python train.py --n_layer=14 --moe_layers=[0, 1, 2, 3, 4, 5, 6, 7, 8, 9, 10, 11, 12, 13] --balance_bias=false --vocab_size=8192 --norm="rmsnorm" --grad_clip=1.0 --seq_len=512 --steps=7726
Below are experts of layer 9 (counted from 0) of a mixture-of-experts language model. Rows are named gate (a neuron's input weights, with its number), up (a neuron's input weights, with its number), down (a neuron's output weights, with its number) and show model dimensions 192-255. Each number is 128 + 32 x the weight over its row's rms, rounded and kept within 0 to 255. Numbers have three digits each.
Before each expert's rows: "gets" lists some tokens that make up at least twice as much of what it gets as of all text; "comes after" lists some tokens at least twice as common just before its tokens as in all text. This comes from a sample of Wikipedia text that the model never trained on. Tokens count by the router's weight.

# expert 0
gets: "s", " re", " de", " un", "e", " dis"
comes after: " ", "-", " re", " \"", " (", " un"
gate3:078116133129061165169094176079136072110166121162157127109101114156177107127129118176120112088074143115135135134115136097098099154119082138128160138107130121097122116114169186147146108114101138
up3:146143134140127128112196101194197129134135137075127070132100151139185089143110161108163126127171119153105129135102129166049053103156116076116154150135107091107102048102120121108119110139193092
down3:087135172165146139133146175107132114159127111100164131105151158101158135091092132083130154120195111112156099044129092135158106090141080134170128094073113166143091121139192137129135118214123127
gate4:117079110091158173092132169099158140165160195143116101107121183134089166064072140122108156117168098139167101202142138140117053136170162108207131061100159102154174171132121084117153139127107180
up4:190087102101127163169123115155111117138172180154127079106125104175161052162120128122191114092067125128093059120093126155113121139052120137101130129183142174093106174132103079130143126219143116
down4:118092095140117116109074163167136177159162108144068122094119152140079059099129123164117110096146120126147093088074049160117093130110128134124136098160132103093139130109085065146140082084155183
gate5:121069100111129114099129144144126197139099126124131139077128179122103120138115131131092150143122188130134112053119082132160125083133091169098112131196122091098131127103120131216137136158139088
up5:158159137065134143077106118123142107104105139143183122150088089123115145148111141140108172063137160075098130114109104141154112160090126164121116173116086179128080058078135127139126140082127161
down5:131131172088152069118123141111095131188147154185138167130126167132094104106113170103158127168176115178080114107115117155150186145133180112147101125146123104142179077098107181129103063105162147
gate6:097120135151133104173081149129133111120095128201145114141065151067084139165102128163164082162118147110129131134125127116041113067161148137112185149153150149095152124118166168146151145076128091
up6:189113142119109136108154085155076122108157087114112083149102141156087144123193107133133183120152055164101199173125100084104102121184135116144140074097142110139091145121129149091137092118096162
down6:137177188120131069180110158190129139136052222118140155044198106152132074146134129143117130139127143110202144185110112138086108164093188111087117152116116086106132168150131123114090142142145132
gate7:103180170139117145108156114154160156169113164078079120121181109099120113132202153156075104127139170188119181166146114130117120092107133174145087149085083114111127128131151077104091111099179097
up7:086137128159139127202129196147128170150132217108116140119181106115173157149215171174077111148079142196130134114179102165139118166101103093147107098062114136138106136129203136137133096098181097
down7:187168155170107103161100114145176158082106099084175129136162163144088130112129108163141130166179116105135112134127115129109176158103111166174142112114099097088072191169145111127127145106068133
gate8:155099142154095173130189097094128108129141105110141127118163139124147068054089142135176128159073092131108171111114130097097118164111134139166070116138128138188113123144144056164162148165118174
up8:071129181110101159160129080143100173102119161136119123151126110155180077106130101126139176187094133140134059169106175178163078139063148134114115173147084146149087101140150114112184177155058102
down8:139109136144142142128149157157097176095107143107136130063113074106116154137067144130118120127112063107167094159108097113158113120194081133109088086126159133104096155111105085142132141066150142
gate9:082180090116135154104080108143065127136119128179102111156117155116093108099078151064148128097107146116104173123123173186083065170135154150138112110178155089116107112133153185114143066090063099
up9:119115111114102128085101145115131144137182119150127110158127116097140168137093119133061110135128166070118089153102122126072115091139061131143138087139082118129143146170117056137099193138125184
down9:156142155139155093077170148152171146134154134207121065152169138125150113089087130099169176185136142099085149143117173088125162158123101118081120090111121105085177117126172130117137123094174122
gate10:120081095095119071125109080110118109113168160130131142118058122127116164129170172139143030086125107174126163126104149138168197160091113113165136166098159128101146141174152090179122134171160149
up10:081105093124108131147115105069113168049137158105080112134182192152166105139158141176146115142151110071155179187154085115091166185083131137124111096181120148078099175100100183079109096137112062
down10:114073099112121146123144104101155065121179142066134156144086150089173117173134104129110162192174118118130177139118065159094155049110134096117161176087174089089123123108104189135132119105224111
gate11:107151071127112147087109133124124050069134124091086127110120156152180153154121115121072127137107077076158075177178115142137163159149129163054140112132134174126183128169160142150158082099097094
up11:108124143217117142138137146170156187060100110068159158105167102137148101203162151154169141112167178131167128154083182169075135157108107122152126107149162161130094151083117099134208154084035187
down11:100123079104167147080101126136076123150117077046130116162135082134144115115107154183155138173113110106162093152124164100114111154157166076067149122090141118194126160082120140113186126108121161
gate12:104133087078136087152112125136111143154107158101115143107175157114074191169119080113152096154107193126115080135109147138184112115106126131152185106121086105126173119145102091094113123149106125
up12:147153172162138177171160105139115145150147102138145092111108125152145155132087089134168111121149097073151141082095159162121128165166113079103146136152113109087152127075158178193069097136075045
down12:113157092139209199105106120127069119152188124117098129146124132144104123123160131164165091060144057204152122100165123175116154143137142150092142150135207115113113106099122118145158120128089162

# expert 4
gets: "0", "5", "4", "3", "6", "7"
comes after: "1", "2", "3", "4", "5", "0"
gate3:184067127158140149122102136171118212163138128059112183112138141124240145124073178116130156166131117130135176139116169136118125148145115144137095123079143148124115132185106154102160129150101178
up3:118111160118077103136232128122133155134171094140083121173198118185079132104125109091147151114177178175171069205135156118169164050152145118092152121088128133138202095098140133137157110068142121
down3:112163117144106153118156115111110164063164151154133070132133077178122122104139127159063166161120107104102116142178136128209143124150165169125083146145096097082143078125108101191141144158060189
gate4:133105113127139156087170142131110039065101158093180175123144157105126126145120098094082118175109137126122110137194142118089149157139112142157148103089120135116176191109126068159183160153130144
up4:145136131129072137122134103062196127076148098173130116139132101120090164174125159146167085163130117128115143114151103077118081152107142110095142023129148140124136143079085102158202002166105124
down4:103108179094150139095150129126105137153160081094127121093146083139160191126080144195148120214151126087157104135107126109127144124112137085112129115174141141156130117087139128108125169123138125
gate5:188149088169143164124075149100110125083095101073110148092084143196164158071112173074118101172153100099122118144106123070152150064145132132112182128120106178132086090127162182152157170109159177
up5:152097144153141148169131173130116099054131155060135163185074134188105123174088088137081120170057167134198116138171140138113128122174191151105127088111138136094150166129154146135161165162151152
down5:114081146071119078156123089086155054106144115085089129156096159109135158201149109146072126098083134131120139121113114110061103118117097140171157154151163143172086116143114128114153133089121106
gate6:222156164087129085115090129108104084078134165096177110132124143132132101108166110093141187108129151088096066121110140202150179122164132134153103143130156114111142167078163172125077130071094087
up6:113135144068154138103125162120085130094113086177155091094137130111103169162117102172133081159124153074149214169084113070140114099105118159133129150144109124040109080124121056131193127130174093
down6:100165075149141114116112114161114158087129079133145093124131098100129099084158135142131129108093143111143134049155155134144144148138157158176055149157140130104114099130116161113138136154086145
gate7:127129111165149187133084100140164093097149095138127184079109161134162123103099092126118153125101151132124054110149131173070119110145124053178092119117086145102127106125123133151134050106105094
up7:184102171145119109146219096077145080071155083113124181125110147127160075151119159123133154146149058135084127146106108097068164097160104175181110113143155144118110208135111168138145097087122126
down7:133104129165131126156170110150141146070131207114088140125113154156053075145089080201139107151174167120166121115129121109090127122104152135131130165127074158171167099129084093130116070110158147
gate8:167168146126146152153087050111144119124187125126078140179140180117116172153096108106146160126126153185131072155092170127142084165111061162212116152165152073120138105149182153125052182137110114
up8:108201153176139155170145163135102111108117124149163095136176137140129119100120178186077116097104197136137103137109057151080146155164154115162103101115122152080146120066099079120112116136141107
down8:103178158108150110103157112179116159115184126121158052123113109135165130072107114127106093140075132138097118076099170128066135133123147076154134106146161104109143106146095112101076139114152134
gate9:154124088132135043156083106145105156117089089156100162097109096151170132115160122150145109082116093152134131173127123151148124114052131180215111185039137104134129098104153139131138073106192164
up9:084169081133112112162149138179155135114116119106138131180144091145149137138106166093160114146128117124183137101135108103118160083154105112124095100086112090090138151137096214121060116102105098
down9:098143118217133109081178103115104133121132100100198059090114095135119146091179129129072117129129095097122178153113107132040171097132111113159166109185133167169091136118139146083070146096138157
gate10:144130113117151112170059136098136123061102092145177099122134141149118104169082141133126193115096068180093149194113174157180133068141158138099059152095134153093102151114147134194159096117136097
up10:136101117116148128129108173115170132104117114147198159122077157125139090126136145142147135153100152148126191150179164097083167109134076068201101108128090116142120181091116180175158084135153144
down10:095152166098134161165154121108129186114130165103136152140141148142116119121109159049108130110149100100107030094117108137095168118134087123090111126080109133073138150133140229159113178178150126
gate11:168209119150124125128146140133136092148109124163154112142107149166136165128094145152130169190114185120058159147078125138192156107130151120100104169112121110103088094049091193135069162093190102
up11:080155117115181142150136168151157157147122115120160075125121154111171115176104149192202100153210153156085220143132129111140155141130121131149161178109106131156145088110113100170124114096124043
down11:112117109116064134165157126148109099098094098159173149119133109134099173104120109131118097183133100134109115095125118151147128145207130118073093154111137132095156087167133162192135140076158168
gate12:079110105140121169138103127058129080199075121131112140160105113137051169137119161132148153124166139152124158169117082167116102065091090110173155069137123129134107153130108160122116126135150076
up12:150085105139105183144108121072107117150067119164160124140139091161104140129081149175115109162121191183053156176162146163137151100179161133105112114115154130091101152167125089193136125134162084
down12:135161127073074169114171123126128145073094115132197093167109154116143174112136164156113167106191084129147126111128080129100101104117167113101149117135098149103158113128163097122151122110147115

# expert 7
gets: " |", "|", "-", "==", ";", "==="
comes after: "\n", ")", " Team", " Candidate", "\"", " Date"
gate17:133144062137151116126089130105156155120176151110033167106111190171155126104105166120193188112187158080049146167149141122151190125089082176138142126193127120093175129153155161153131070189121079
up17:127140095148095134150183143103119124137089062137147125167112106115118092097114163076117115159116089175133065188130167116141093118126094105153118057127125104159065080154130111145161097121116123
down17:113133113091112079154140122155142166149177168133135117126120093105159200142152143123134080156115112124176157145191127153116155103096181112141102144145139108141154130087132166100120121160081158
gate18:170176149144150108081129090137189134131183078112153140080173153136092112103117151130134075175112080122102097113135088169111126111103107128129129129121119123138104086059116144145065075089149144
up18:111177110127146153070103122159116094079077085103127078143070163130116138117156113147153185076169204094129147121113169125135151059148045102130111113159114109123207121114094172072162131185114110
down18:130095186192099120170209118179182131167094128121153103154089107145166139125084131114144139102102076111162145091097176151141148148104095137112135116095154165175113116194200176108109118100149094
gate19:105112156178124141159103122136105094146125123090110143087069085076164155108085107102147161139127067102072106124160083152082121136135145142111167122135078188170058123098137077144087117164112138
up19:155109154089098102188081147146183156137147111092107105129142189132160105137142124131170143154175110105096133137147099144101119139134150149157071112116154138165169192139098098174145109072143123
down19:145137091092158091129175120099116124179098211141132114167102090140120143092178094046072147087148095085084072094133080080165110134154145114133106159133102126115154105099135104093137087185096151
gate20:050168149133129130149103137144093167153162144114102146161083132118130089125128187077112141108146067148196130133153079105101133111101190096157136138093155127137095102126111148117142098127121109
up20:138109123066089109102160131111136162162127092108113142071127165127112145115108144141136121158135141103131143112103104161053143129152126103194094136129129112096140066146082133127112100080115145
down20:175153148101116177194113114139102120122197139106071119179057164154073119128127155108172150129139087110176117103143136179106122115080151108165166125177133186100047175121154108136117123088151147
gate21:120118082140089156108110161125107135108128123182178110091124086161145152124138096153127117103146180092133144098147140096116141068152104134085121079153140152092146130149078147111088177175123146
up21:140108091180191147107149126127106118152153055107115189195138131158110103108127189073141169141075070134084114112136093122158156141102149114143195072087138099085152110137143128144126082112142133
down21:077047175079128132107148149177129112101129196139163135096154114150153120130116104153100174126062131104156152161121095147180123125150095122107162069070130074114056106170143134117120098110169146
gate22:104130070100106074104177103132174164034142204127131124152090126164143196077156117114140061115120065152102093102134125077050186112156160090159165120136158115107094109138162110118150129085150155
up22:051126136101081069117123174123151188105076099100119130129171158128094119145178159097164127121093148071107072144138068099148208118153087130129053087123085127097110148141140119211075127145150093
down22:087106098138126216084069070185087149158123155152153110160092131111163120130154118104080110149100130126168076106188096100108116131081120075155147069117154110072077144108156162136096135166113160
gate23:156072123095111123078154164132189104166113157171140146138208151111086114143147156130096149139149097196054066114139192113135144130083136111173152137086180107107142106106107153120140113073119112
up23:139106072157139118104148172098140094180117122157174126159155126058088082169133082149125182199151115126162162136144170090119109093114099108154134157113109020171067217076124133160128089092126088
down23:076170224141128121162138159073158137186153130132096073153128154125155137087150084126164173148134126127084090145136118173109100116180174133108117140174121158129143119106105096078187169131093145
gate24:142121128088118066125121122132171055071111068158149102142131121135130161153058154166120109177148070151130139137119165152110165142166142175150073109110146161190121145160120150151113088107128066
up24:176075123183155106155054123105166091150094117137150137098066064150105123141085082055153130165122099102123121141122136171130150122154156127118194164147156106127113107101108129132179099123092123
down24:147118107128075149127138078145152127106103109121101074162094162137075102129117086135193111144149128114150099138168184154182162124192073175188148186174130139120164110186077113163090091120086122
gate25:154103117122099114097114120135129099107187055180118162130087111125156132098134102133119116102166112178147124177160184146096145073090148150164096138072131107128193131064092105158166152067163207
up25:128215119098170195126142171150133197131108113111137098167156154129166152129050131127131142137104125087101113153126154158137079120110166132072133131200162181111131169099116056124107044099086107
down25:120088131094146145129083090158073148137135179107106150116103167159165185144145140138121122177112115088154124161150135129127104123144130079101200081107087152070078086123171101171110100148138159
gate26:096123168128205162108075100111142143143125112061126143126153077172143091103136110074100122131100136201136174116147136076138122110151068136161110108180166111184173118117155083126156213179116182
up26:137108117179078153153175099085061138158149142161161122159148143116130105155110107188168129097142153122079136176102133102057100155157169139124066137097204110096096080138115136152081121103150129
down26:118158154124102153095078097104106112193073118127127145143110029135134106158143097147141124099097140144144145081134059174147126112139150144102149143137110161100129055130157123086128127164123095

# expert 5
gets: "\n", ".", "==", " ==", "===", ")."
comes after: "\n", " |", ".", ")", "==", " ="
gate3:071092151174160100112104158145170183080146129131107149158142133060091086141129066142092125150073183145145125092143116114181153165136115117077127147101141157137131051147104132139121154110165148
up3:119151104124111094140166166125151074176188145090122092154105140138117077181115073134159155114129131114122151159133114119081127103129137170159074080151111122180146141112118124152146135092076112
down3:141116139119137179118101182122072126132114154130107109125105132150091136168058124065075098093115129138092102115131122159129096115146064103134101149197084104154115065062122119162117089142128125
gate4:151167086098141127140113137123096178126137116118123152161120169158101164118080175157117114081135099106128163105081167181129131098061088082172142121114116111076165127101187113113218150138121173
up4:112188045103140094155117132094054118107148121107111167139104172143154167135139149172133092090147134110157122175058171159105103078056096107132158160067112130073141120116135120086188128145104152
down4:138164133120127101131095136113173150168117123124147114105124095154125126116154146110154128115112103122112079139146115089084106124151129116112098170138134165119129109091132112083158101210089151
gate5:138067134167147116114169127092097137095130135097114127112173138084108105072130155118180179170121081120125121147139152083196119218111142125098090087140110085115086138195099139063108095110138125
up5:108078169125137127143208091127101069143151135090111154180154098126134098128145169114208138123142133146048119082125144077134149162104118142090118074197155110119084111153155134103117089117098084
down5:137160097109135082123108127130096088118147152091176139137153094120081118160139172047107136141105176098116123130058128113164115119116171188108165098176133090069098163093138090105155150087144084
gate6:120096140151131165125102101145140134115125107131082129114121112126182071182138102156088100122093085177175062183127126159087118087131104118102129144045142161135094155120126065161133137079187151
up6:134136098075117116140165138126130120150133086161152129143140106147170107159157135110073150112083120167077159099097106085120120136145121068073141098141134084148152167195081161134116142125079118
down6:124086165172163052134068144217067167105097082117106169102098152153098160170167098114143103144160089172112173103119111134144182109082204179127169125080144137078064149155076142077126114154178135
gate7:077101143137113124126145135108183112160136180164163021121086083151138078162158102093142110090137132082130170118154110161169111134184137181159192108143048142179114143133184135105145159148164096
up7:147099070172128139071070087161112149147165094104111127124145164181097117105133113130129136128124129163123079123219139102144128117098103107113129111180178151125072135098150112134156075162133123
down7:135184145100144094126116086148086096134180065092170134099197153121111086043100141072117128057115098171139137151114123115112106170133181156123147165123143150076155110092141147142119149144123079
gate8:095134142160107203141160061129103094147138144098140133071098202136151066136170161108119117127205081126146156154140166093133169144074106141096114109065127119181129180137176117190179074115137082
up8:149130149141112165104110131091126076165127126158178170117092167143160079169170134151113177095150111175069195100129128102143126149129126130060135102142139152214093144167085175158125139136156109
down8:154151152091139134098112108120141149129164131113115134134117128114129135112097125089149165072194116056097182147125106136101137101137119184193080142123102117147083081133168141129176169138122109
gate9:047148131177192170170121110092136119174143087098106172140153167111141065113153143143136056150115144155127168159169076155135143111142113134090129119133139059076165132124110162168147072142160111
up9:164149126062113097118115121140118161107085171146106060099101078131131171103080087147128092100076080118159075142150081158119086162119164167074086140126120116122079129135115120131121100100187166
down9:099154125132105145093148148112111128089156109150163079152134169138129102131143162170090139189146149114160168138180080142128111185122103092172129136113132111156122112119133115112170066160103164
gate10:114134156174148159145107192113136056107087127084164118138095133135110160158162099149141157144083131085137104146166121145115129179092123107102136080142109133133126104140129110133114158138188131
up10:104139105134191171164157102149148118080155133139145155087099153124131134111108107074188138124198093137101120143192080191125152087137135128114089120156035153079124155135168120143165135077071152
down10:183091109088134150113129131140136128114080147177118165109104142182127100135140153144165184130128142126126168149109167107185093153121130160136085116129152104144099162170092061148145112170185134
gate11:118080116075095131123140033126111102101183098132078129116161159124091102132115115129084071150122160053076129125121103151147090162133145114094113146143161098026160133151169076119122192091166137
up11:125134164097111177108102134090061119105168081134096123126162142112191153150113078123135174086132128101114112172154132073137137119157177145149175104124117122106133102148152134046166096156140147
down11:083139152142070110133170092168096095142152123136115150102114130144064115135146130159138164146140125163077142152178189104165139102199131118146081076204112137105112122100092121137080115146140070
gate12:154097151091109142171191097087157129125130134079133127167124139128147147136121118094138145147129098076140106113117096183161143119086147143150103155093063119126137111108139134089062172094144111
up12:138148083112141117098156069138123106107120090107101169167113207135154152084118103106104029155175164168136113164153124157108177182138164076125124155128157190089125107202062117160158131118107155
down12:098098196130117077149152107198130114180115146147140165232110173159104104132152121092127114181167096109159107147126165106134188144076124065074114118168125141134132138061138110158121112068172105

# expert 6
gets: "1", "9", "0", "2", "8", "7"
comes after: "9", "1", "0", "2", " ", "8"
gate3:127054135161169145098037118130150097161139124113088131141136066170144128128150133144143158069108106111149115124119112149141182181131122118106184102074122079139144085161075128144098121190128174
up3:146113126192172154088092143077083101152141144111068147134118084152123155137152122146166117109142066099139111152124132171089165173143137164100168106093104142120160126122126114151100180166107164
down3:151099145111128138153176136121122111179205148134132148118127108102141120156146155199161135149127127127150127161147174140117155130135140124130170090100082156086124126139148119124094048116138148
gate4:115112166103060134095096097161168146105131152111148117199127109124201162113136092134179116127128174095149090164138074133155094138166167127137085204191141119119165112125100113137106152146136107
up4:169181120150117166151136091104166120151114123088165127181154164144120140144143135157138140084109126142155104096112152135137080162165109139149111192182082139102086072156104138094097145129139109
down4:106107110114124140120100158180128165129125108133148156143133149137131142111115147124100129159191105128072171069118055190125115172126119121131177077118134139178125125090210128129154051113153144
gate5:149146109107116053112101156120105134105159140120170049149100135142148150149125154148212144090171100108145180178088128133152156103132096128073156131125155079166135121151133133138148109154171133
up5:168148103146130100035106124124160108116161127130155083168121088127145113136107102164220143103168100073134175137075168114170136134086083110087119158148152136146181125200103110148103124164139111
down5:142128087049155151112122090132146161098112180140139046129112125127118088105124107122129096107144124097060148125073102142187147127079109133085147158127152137126174128164121174103143137139140080
gate6:129119129140109115154111154177106108096037144106129158137128126144175101151215079134036105106116132148121089150138139106152120126163128140121159091113147126108043149147067073194121087128192148
up6:079150129107105139165143133179086124107078148136122167146116095165177097154183111133062127163111126094149095145137144128208132140201128176079136124110132156039056164191133103188109052122148137
down6:099097141093115154119172119120168120143221151144130137121120100125105092144084143147094130096146136108163089054138113090139174081145040113082137189144161140093128164102117152147121090076129063
gate7:084171124097111183108139145189158111187180161140075089153166171128121143192111102112088147079147129090133129109078112106109136140165105119092109145171129092138160116120139146104059128153172143
up7:171119123131122126135143194117105102141106113136114151165170109080114127086088090138195117191150120172145127198144161109144159123054116103219071169076116098135150145184094151104112161104141151
down7:096067160108146124128120092130168108127149166112099165104125139097143156146077034182109095131135097127115086149092123135174082129128099116135141185123160143099107087126145073075118131130149133
gate8:119149137102111156162115141094093110099155116147153141097156157120091105162138122093193077083116143142113093183139102139108156127093183118107104078175165118167166196189109194120105154096152129
up8:147135085095143157125137117068116137158106203154088114162154184102109150176145131182135173153154084144143164040132154086138087156126090158119162179147174144090108083116098080195158118129175170
down8:112080151162149107178147127140122106136147117149139107126130107127131204078161099110183118112182139133188182118108136154135119083109128082067067135179121124198121116105083123118137101180147140
gate9:126095200161114111115164123067113155142050132115076154087121171090107113095172110123134162126101125135072119134174149146097142152107069055151123084151142191174136145150110137123122105130202147
up9:087111196110069079146133154085118103070118141087175142113165168127135169098127159139142130130184122153147121107183175083185113140120081142109129090168150160154088133147145102159156092156164147
down9:180085149191210112123146076144134151146161165105138144129118201122136162123114133143110128057126119160171119132165161128089155142140165121142094152044106177204106200137184088090129083096175139
gate10:133170153086125131085120165132157107123168147140112147156062137159123188136102183123119087132135128096146167152155085106105172055037094114108121124200148130145086136116119069047160165128158196
up10:109095087118084140150126130154086097120135003135136076112164112084125124109150057115087172126095138140134152154149159145130123192199183134109067063139134128100106106137113086176142096174110164
down10:094129085102087117137154109098130138185124105141133106116141163118089182171091117112190090111110126102124119145112120125135108099151100128148143093146144135142119118120198137125158098118067093
gate11:102142120114136139125105124100158132141135116053149164139117127140149142161089221147118150080185104113116089129167092111156094174138110142148142119115154165145114157154116120141105107221167113
up11:154115103120172108095114128080092083167123125056115163099116181135193073113103142129078183145217098094141091157106163071107090135141141142125098122067159142087111085148129171138104143106080091
down11:101109215129146141155146148117108097134136098111106127130118051108126088102073121087168102136095115056118152150137203137091170085113121125167181102123132099117153066141082158137145115127127155
gate12:079116159149150117134132183168098088073169114128195106138153111140155151153141123096063121083084107151151173154119145140141151192101104110120128143176160127198176097148126148135135143201119146
up12:128180095104126139111128066092144122157109138095110158133105156150133106162161176149140128150163165122156059140139146141093137078106175165115118115101148125063082110099145122081099116080133106
down12:142155167100158059120143103131131099125134142085155180145078111164103169127141088112139119179106131128125102137120133140088173199135122162142093103161201116158100070125096114132146148093113157

# expert 10
gets: " the", " his", " The", "s", " their", " her"
comes after: "'", " of", " in", " \"", " for", " on"
gate32:146113148162137116163170150117115143132092145158146113080095196122114114140207101167076143148180106115139140089091158150138155125125121107104187138133108167120104129152121140088125107140114142
up32:183118156159157087138131100109147083092167088121116097100114071100133099135109149099157142138130093164120174156082153113112147164164093120111096130098099086186118111208098138136137177133082102
down32:173135123124144104124083171140172134113125085157090143110114124131126067148080106079117134100156072162125173094148144082207076110113130154060146177118117134184126079126130177082083153119120101
gate33:156144098069095079112142100110132160188097089052115139142131174097154123154144091181039085118098144119131110115130178102156161074153111082144125135121124160088123129118189111128102094079110152
up33:090147155097150145067098102107166146124101166075120103130134102097127113163147162079116101118181078123145174101201077154073071129138095129153184138183126152176140051146118188113164197129145094
down33:135102101163107126131132094111147106065188168158149153103172114127117104094090199074172108125096180105142123179107134129156125183132139145165164126167068100152140153140113097149093091143144128
gate34:123111094078119147099128062174146172129102165103066104128101097120133137093117115127118145088088100150091144166142093154181134101082144113170112128127160090136117084081117122106107152130139176
up34:101088096179137133103106121076194087175101113179173126105130128176096140122079159128098142180230165129169083100139163111151142128094097116131111147101112160121131140109139163149164153060147102
down34:122096133175147102120130158158082117129126132159112091131104090096144186141133072092101098107115140125126172122166112138175176158079160140063059143092132150121148099038166108136173125132182125
gate35:125127171096108120130130135158135130171133123146122085092106162181147122145165116092151092100143204074148116166068132169082098109110108130158164137221105142120129113088134073146135110154140150
up35:122159120080149180099099144120137158135136136074119208147138195102142150128134118138094155126209098108133150157121162113101156108139126111111071064103115128126178158129096202128091162120140159
down35:075120129099145086178176104138148135107121148103098118156134147152114135184092146121171106121126090119113108094090111112147103096120099124121132149162139144113114092127101124108106128155115069
gate36:166107181093079133150111147142119119110109139120131125056126140102086090112073111166132148145110119065079157155157045107141143072115133117205163047075163082146118082174119106151122097074079128
up36:147078117156149120093075119071109142160107149134143143134088132150133140139121179203168170089112063147138084080141064135139140113151134139148144135168181125129148183161106128164104121112157136
down36:169127140123116129117117127135066112088159158129129074141166072096116108120131112142137093104183127109073103185151114136120144083091140121086148124118150172145095104095166102111124148119141131
gate37:084084102094094110196132135157117098109176136160133176154156093157128153155098171129091113156090116144061099195137150151166121067092139161132124145098058142117104133106107102157174106138113095
up37:152116088158085111103175099148147167117106123107185171112125118198109175158101122184136050105090126084097127131098146170174139128175120138107077102122108116139097111084169168128105105094141117
down37:138164096121044122107163168144082127140052194139104158165181090145154143139143169128116152173152103142152158084104158064161174100122108092180127148157137124103126112129099172100101132105140127
gate38:104154151103125140115224122105078097156201146133108082182128144118078166167142075158125114150162108123127091122079088139077132167163147169131150145193166120078110074175124141151126138099104075
up38:151119093107119086173175121145178112116101115125134149077105175140168141124130101140160168106172152216097154133139091120100074066107094138150121120104112152169186146152132126103083122141130130
down38:169191181215155063170088080139165158116155162156146121144184115171129165161104129136105126108105165160151137131116139172121132135188158131173131096136123142189086085122075122097183147138115139
gate39:143152129110146148143122169144156100081097083187165091095139133155115098103144170146194090112136118192129162107140125081133102110190119103149106137158116171111088165084099116090140106164171112
up39:123155127131146173106151145113157078087121157176113101073119116134195090165151096112144120127154125124144169147105131161135087063103107130079111068133132134016107091141149146107150125135098089
down39:165131172104212151107140186158182125160148107124113107159125126161107111148150148130070151200131147082183152129159084141084047114133126108137092143158120128087121144108128117152120191152111140
gate40:117137163125065129144169140133094148077077122172090164139108148093131147137147065147156175186117116074127181114115122128055082111078157140159146115130116136087161107218123119130176158100096169
up40:147095192118064106156151121106120140132141138115122090123115078138088108130148052167127077148141124179119128073159115158106163100139152121165136191145117127131126083075160121158134120134107083
down40:165140144161128118130119111169126100150089123116138084122159141155170123126100146126133190134108167090090144210107046137147056114142125119146078164123166131138145126150166158115122111152115075
gate41:140134131131076086139177168149120175179129108105111122185166112144075142096169102120125157184148071110131139155103131092155099160151106098153155153145158116103102188133151124128111130154097142
up41:135134160156088121130117162166098136140106132132159113088084156097082123081140167154126112164159111202176102124061146131199137097129180173159107141095112084102127171142102097137134110150216046
down41:080125124100091103132102140193117152105116138090138073117142138169126101126154142117081174093132198127160139157135102149110137127135158158103136159133136159088164113166148167171074110147167133